config.toml
d_model = 384
experts_per_token = 8
routed_scale = 1.0
init_std_router = 0.0171
optimizer = "soap_variant"
batch_tokens = 131072
steps = 5594
Below are experts of layer 4 (counted from 0) of a mixture-of-experts language model. Rows are named router (the router's row for the expert), gate (a neuron's input weights, with its number), up (a neuron's input weights, with its number) and show model dimensions 0-95. Each number is 500 + 50 x the weight over its row's rms, rounded and kept within 0 to 999. Numbers have three digits each.
After each expert's rows: a language model's description of what the expert responds to. This comes from a sample of Wikipedia text that the model never trained on.

# expert 55
router:444556575444496459475413451521522462475438466500495580466528463508519520521538545608462477517565611503571521461508470538483548413503568520468541474537497447504542536488518476472536546555482461514503466393496460483582543453490550482503509570535484521507446385479385500419537519522435467511
gate0:553502464579482534520512411478512569519523419489583630522540475545440525415519609529574491640522460439520551550509577524482529423503543500480497476427485493511507505465497492485556523481532586478429531578568446469512530541444528449448404482532455499512546492572480595432455469484475445471
up0:536519460533537466471514451494538503568455434561501571583595521564426511432558648483494503500566556448460494548475560456431502481509549569509486551563606518485548555436504505559543571448509496449500554497591514515523566544438556505489494466514455583505472509469556517443495504450544544443
gate1:538493583583567456475525466526417523602444490514465493551527458539472549434470474547551554559546490583416455592496450575576515528527507403512524446447495519580507450549460543546484592518474482499501511479491492486454500581448469429499383502569547512674515466539439438562465597523471518500
up1:491490426521499452462486401492531575409488481481462592545552516472568504530454491460514470487454566461534538463475551467489583476559488477462466495475568388523386498510561523504563490515421562480486534527550543526544561526626586437482586461435532593549423528457500479492479449553460546526
gate2:491502549473551466669493464445543476451502534450574477481528516598539545414465525586408494580609479517521537451535436537556462402407558437489536471514387449447475477499575528537486469483436506502494514503517499408517402483517539592484556503483416521519599539490457439476477517519517466505
up2:523427555496480539486601514575480490493539481479516456463501533491563435527524562439567487516491567481544503520438537510561447487445595536525552464504543505555512503531441576462448400526530422472493392512401498554493499477428509459466603526533540509537453507524442536493530502453443388549
It responds to: Table separators, initials. Pipe separators and short fields in tables and lists, periods after name initials, plus the word by and dashes.

# expert 57
router:501442509428473503449466489587520517443532460525536468410469587529489541498477534468561581530529552502482437488543597595476494472517479518469467605482503495515478499487534562597504472438553450500562512448469385531473549499497634490518507524540553520551540424456500531451545501559623517560
gate0:509501417565456509498459438528514544453491469498544485461461522493561449493553540433502613481415492603476539474422588594476537459416488485386454413451401386565501504531422426483520561540589434510520459469536588529454581478480512437426524433558505503437521478381526584590466596466429556456
up0:432482540500497439407503503531494508504512532491483510473490499663565459394549569551511519526600493546486484522525617412522517416532464567553467481474510623506446431518475504453497408486578423487559458478538480517411483449379519527529487492508409548531519579474506583458515441543494545434
gate1:527469546528523477496542508584528440565414442504501472522501481533594500438475490440426544422555517498544454552489467488533483524512496459385427537483543379531501481449547454489514403474402423515561471535499430496533537437499526469508440490511425527474472502511542471446497419471477460456
up1:577395510450442434481512499613521545394529407567493503570447488515547490487443527458422578439500507510402489504504501561470565450571534506486434528517444414476412390521583433489445392451441449538458452571390434448420448455494461461478516514596467563437560499548520495436529498395467475395
gate2:482567492489511492431584520499485551523588473580517521477452541487530490518451471463633460496529532482497485462489487500450496497542411555478487495496462543489444508548537499423511428506523535469661563441564464440507379439611401494540489480503422596533373481508473494488554543536511448468
up2:634571552518455507487482497484559511552532464491519478542534569564487516579577509568593495462520479481405527464484447434522521498507524400489477552480485527474543434452536535435527540458493549593536515520488510530494583521485464596489495464630478613487457533564499407548518512512486382470
It responds to: Subject pronouns, relative words. Pronouns and relative words starting or continuing clauses (he, she, it, which, who, that), and commas after introductory phrases.

# expert 50
router:480446467464444422510536434588529586433486531548452540551478498675517540505520427511502455487421552569540375469502522609456529497558461544470569598540511416533545476510531420451505540497518561535471485391488424453496547405530552508488491598495432526527549471461449552425477442584473485584
gate0:447476526541477470516505522543422443435595415526473482503553511561464379551573473494485539431533599501463529443471474503528484648535451414463476507493531508491442562499573544472525506455478498481448480366493450475475494551542540512486371464460478523448550507476440557483494445516499480553
up0:452459453422511496464482555565468437481522449536532441496494454501469435491642496579510516478568564508440533440551493440491503557509501447446500589506499487407498514484558459448556489444493581518498492458470508569526442441493549518424427389503467502473455502493568566480419428507516466564
gate1:560516491509532520471570411545540446545526451550531443504417480548470553612593474570554561517498411532508497428529662494365500446521532506514485486505588399535486437445541434473530407566631518484477583518449557569501432579513488453579530471589436478593478536522476600506463488575595542438
up1:574455518534447457541524491550480482489586415372588479554483471481449459447486479451465448519570506475423449555468455566574462547501444503497556394565568571529529539506515502574444513455553488463544553349553532518534578587518474564441522481406518524517575514492387498443526434355609506406
gate2:545497461446450464460539505475495499527482550532496516478483518507508422512563516524428597405540484419507557532512486639575503525509459433509502560474544529533612484513564511511443576629429466531449462471497505504451615480442500609526426584405416445537481422478467501370452435473493499515
up2:614457450397514492418596464440480484533490443517461438563509569474488518469494483523500582503535556446533504429481521510551530445518520466495474579461508480480576543505584592428445571518468485431475485537470499524548501519529489565496429519514464440527570553449498476503468515533441441519
It responds to: Digits and word endings. Single digits in dates, tables and measurements, and last pieces of words before punctuation, such as 1, 6, -ly, -ory.

# expert 33
router:447511548458412584490495465523440536453497346577411513506442461527540579578498555583525497518504436596612530431457537541449495538363479582498573483490489523529586539512510502512506501571470513508487547495452486449507497432554579405406531536477415448584440487422455470498443520542470536535
gate0:568569427453563459388381413445453425553536375588435553450489508624444508537525568484543528539622530525532480473471489515527415494450486451459610533512570499487502520469515499472505461462508551498489453511510457524483450534481476530522480503611475446527503526517501452460455557446610490475
up0:519567486517512545450434549397494568504586456548525378502555480537495546507498521507497474432509504575495438515548453457579331519438561485498511492504562579537480493451452460471607516481474478506463556522461467512544543539531578476543553422568519462493577516526514457383435546552519509505
gate1:461585499530563494456506502456558490422503568491470552478512517538524489507552418475521552503524486470536508527469508507506448481413406488450498482544462572317560572457425530590470536537418555476434643436495479522555535413465569427525557472569505514541521494433476481512382477486507463441
up1:394597493553453547444460420453484539515545506634556555531457407596524474487501530520521453483546586539488437518555448403520569466492551519602506446515588592495440521365518497502525483476562524466490440498555550379413475537537514419523531523570508479504467558523495485527482448517498523512
gate2:502514455492436471527514462475379343437491495524548477584508464546488621485469513492436513497516501563494554474519515428427489473577447459542485505490472606446422524483466480424508468503462396603461522612517445471454488566555466474515448498524577461471488612379489500468616502506461453550
up2:597407465501565469479553521540496502512510434484509498476485590430556476534545532466488459539456453473409432491485481536579610438457564435539537507400424484544463523434464434430564427484580505412474478539426516495550486530470446501517551570537524571506436460528560448507451489514480505548
It responds to: Prepositions and conjunctions. Prepositions and "and" that link a verb or noun to the next phrase, such as of, with, from, between, under, adjacent to.

# expert 12
router:473448502440461519486423527507544470487408445562424484539533410506479508537521519602534421518526537547577511517461520582478538473483495590487556528530489463505508579477504458526520532532536482477514492421450499434503519501535580436474541547509606521563403357495475444410532446529412506498
gate0:479493503480482454523475481409503618478404561519528487498517557564477494549517491593493517543527533454475457494496558543481535425473581476532541462530498531486484546469348558525540556513572380581470499513483510480543410470534511494505516530406572533551509461562486442534481512554445547531
up0:497479478589513406650557418583540512592488488509580465556442437425523507408477430519574519454501441447521475462549484477521488507494535520489433512528509509471556508506483502432585444515541492400370619500480394532504402472583550446573540486457466525379533475459478487461371520562486448498
gate1:562558544494436549448465450439489495519548530582447479521564521476512613591491481543545493559596471476528434548478574528554510451457502579491533497539479512497466486356466537549541417471466550557472552524466483466579543545538510481464518541510588498556456491551562484519415471417468493535
up1:547427503530482483452435487539506492444524512482472559431523538515550508551496485451546506460540456436452478514492510466538423513501488496441525540428559501498550624508528501431512555572513460517454551585506545545449526440519516475534508479568481457480632460636462558523568479491443515493
gate2:545498560543542535456482552513428550637537505483424568491421527609514553479557553561511456479536514620480596439535470466489471541408558551490461494477394481568485442556472461532486449524587563546524480490512383525421448470520502502500465437386458479526512569512534492475374564492428561525
up2:437404610426492469525471480473508512483504542435525489622522426595475571567468534534473560370529498431547507542472454491431466548626553575559540563533505448511460481431419506521458460516497466470512456459420539491579520484512458517477550529559573461411449519529548479569512484500466542408
It responds to: Table and list separators. Pipe separators, list dashes and label colons in tables, infoboxes and season summaries, plus section-heading equals signs, such as League Cup: and Preceded by.

# expert 11
router:506441497426519454421493542550509476440427455528423527553542454545532575486539520499573476526459484576540464492455547576577526402465485543454483544571418456480504560518532419483568515504478432468516432535526475442451521531456544362517513489496538500574434446466486489463532456513495478565
gate0:644560572447548590363494502467475541473532436484501539478497457535492576443482481493483442525545595516497511551529480529570539479536510488431405449511559521543436502519596528525442515519489456462511516517547495474482477499553519484480507396500510421471434547425532458442356575478528498612
up0:554599499597507558512514428419440418485473619557476485449384542488521598468553467489492503445595531525439483516520513470450538507508551511550461564516563477549481503435565549421489514559483526612475586478618527474477494490446606581522429465497582574477479455502559543481474512472523457575
gate1:546426544437533527505458503515472350409536488481458487628503491576422461422569481454589540377494516558601413411496522487524472500513501491548437500459449572552497558528544503506507445466506487510538451499474519524479487489502534418546464470517428499520581455500541468461404458499534489454
up1:552479540510571482530434480462490389508464461472478515597540511578377455494535504456554551463555536522586518456439493552554437417491509488503444456511491551527431496496533538493489414525505512564527517527492442494545515476462511395514469509466526521507577446484550504497414485515531488497
gate2:494506533453538552511419470532493516483575651602464429560463484506563479520533506450464542479418604509514483599448590429573600503465519520487539484455495455386443544485498455526451596467536432565470424548459436403514464432474453457509529549501499473462538612528432400513533476467491441471
up2:547534506457503550495545554554435483457576508555498433497477545530504487506498521558450571461424515553575502543414569457629548492408562585473498511596413545453473555395479520462458569462587422427424408511443506415431532384474497509499572486584519515485531574539485498545453481454555522470
It responds to: Field and cell separators. Separators after a label or cell in infoboxes, tables and lists, such as colons after field names, table pipes, list dashes, equals signs.

# expert 38
router:529415482491474483530451497512500504490512432519615419432542580574540482591517513482611535550524496457518428484535520580543501454472415474433453606492557488502529520567519515494472479442548454411519489414509455444483534439538552501517503554504517530492515483470499454449523485500545496528
gate3:497551463517438547508593580470436531495479477428532497584530440552418552484477494425570520525529499424432410578463409560515470466525497556553545517449424425471444546592442520428463418516464505481484484569541492447572485603600455534507434529453544514491492566435464472499514561504471550562
up3:505489468491473518576439432411578501472523573566481527392554485354542425389504506602516510528574452489567538402428525509525493486413436429537400469552531484634556495516541477446472513408526539517436621444415525501434529463478558384460473355537456479570509453632498392426494460463535507443
gate4:502481548606444479450542509470381560611472442462616522461438590502512409503587511488521454512526590535524461386503500479420482490505490542433542533484426523505452633532437530512450571508570455508532469478533540497515412546448347496559520465492506418573453470555579617557485488643504466485
up4:562501495451608505626465452485436477533496495499513487496513444436482483441463468486487524471507520489454479500413494469547469541470453404487432528528451514524543545532537452444590508517465514599423526450500442422548568510478529510540499539494634564445514464538522506546527443507578505564
gate5:505554561490510519490549542438534578538483595482535471396523556534537444504395486529555551451540475541450499508493534518484510544498523517515434530461482537498597498488493555584580496595550555412484544528540538467474586575474579515601498583421472476484401423542432410505518373510487485530
up5:453508538465441471412539463494511553515484524537551489411532613380488421376605451532522424433506505518508513505473506447495473363541446541546475413527488489495487446551460440511580446572449496456518522475455459415476515534513572463509569592430487555521423540413609500509488483528498492512
It responds to: Pronouns and clause subjects. Subject pronouns, relative who, which, that, and person nouns as clause subjects, such as they, She, everyone, users.

# expert 63
router:516505462509423487440505462526447469414470476536440531530538536658585590551482421522569449499504511565538473538433493601440571499520410557474564516538503347480603468514464434515498532486530502469538467413518395461443526438516562507509451529425470498523571452437470452456470411673476538552
gate0:468557533512450533505544581558376457511504481450445508542534527607543488469539532494436552482422527597497559476486510429528517523487492536506510479485426493435440474591531416467510406478448441557560465531541425511482534517376490507520451489405432539501630451579502442461469541604490448586
up0:505489552431555517531450454455544608495480587498449482444502412465447519429470522430495508585533540491444457512468449475456481444474454432494520499463551520528529490448411624534399503526516591546451543469467516481433522543590450520562528582561563507455470575456484510482445494487490521505
gate1:571436458547487470465391507483483462500462541430450539464563500529524474421517538447607514475468494511482472512530442545542572500498527532527514453483403431538582532499464547591476453498555481536502552474548499572553487561501560548453501524420489500538525456525527478518488557516506504531
up1:477572492435507450518635543463519469622514455596557400535458455479476479500502499461464493478441453453548513504477568384498567484428489453455577544499567459477446511519509556447588622525417578527558479504520536477550553471512462480542541456582467469504452576478611485444478489457546449465
gate2:594522474566562467551498514527426497513465481463534548478458464580461514511539448403490501440462490509615461594511470497442516513419468462553526502486516531463513501465529435505506486580537529470567462409478615488442463585476541506440443560444468438461433550545475479533563497592569454539
up2:501542434501516475434544486433474455478389416435430569507397570546502528606541503482508572529445375426422528474521481435478549597515536518484629551488518511538375410481465518435487485453480461475470451488432463452441426497481590458469403511552503503496437548492463502407472481567490454507
It responds to: Digits in scores, dates. Single digits and short numbers in tennis scores, dates and statistics tables, as in 6–4, 198-6, 13.

# expert 32
router:526496523508427470503413506527442470442468403559393512466428455545574533522544513584555532592501420552593466437414549564469482532435471547493571501497476501494568517501540429566533453559503558538481541477476491400520484408532595359465491512450460421598465491393522461496493476534530469520
gate0:583390458418539436507555612491436477488465592509406506509399577544528524624539546528548557419501472449615465503528562511496487553516477548550446601581404525560440521475525491566463460502502484525456435492446459481522516537565520466525578528512473551510478504410470591527478542550495589440
up0:569552440490463472488483600593472462441508521428484518503467499517498501437476505583506570510495610418544538501482458576591498484491439526466501546489423552506444486530533488523435517533452473500512513491485401540500488484556458475584531500472507530548536626483472602495565578536557500493
gate1:536522515599593367523502415519503498449450536455533526434632499585485447492468539520498493512449488522506453441528514542421504484516577488499550448433502533375446554514515493492537524509508448436461457542535498496502479503532463467586483555481471525447515485519453457523508477519394552484
up1:458454567559533470436491494665519492561542435450458397527444479445411414541484444498479448560533510585576522522494489471611533483390524430450572503414445404492495484441511496413525542537563497463421502535623469534404527485460552494506465440378520442523604524521580513584528520527528504560
gate2:473442532536450605483578420393449533434492452473434523521528541523573546458554519572434548456394475579544465448519434538489494452575550554465488505444533447528517504633537555590433534448556506452492583625425523392504403475494484452487577581515519459452493550394505499500483520402547563493
up2:527504483470574442517393580618546485591512565528600496428512484498431418508437504419568455510527464485461497623489533523555463506372429469512472471582538584436476513362485517419524522542411448558514438391502435607468589544521514496502418474489505582551501472606484466507523463579443485476
It responds to: Prepositions and verb endings. Prepositions and infinitive to after verbs, such as with, from, into, plus present-tense verb endings in plot summaries like kiss-es.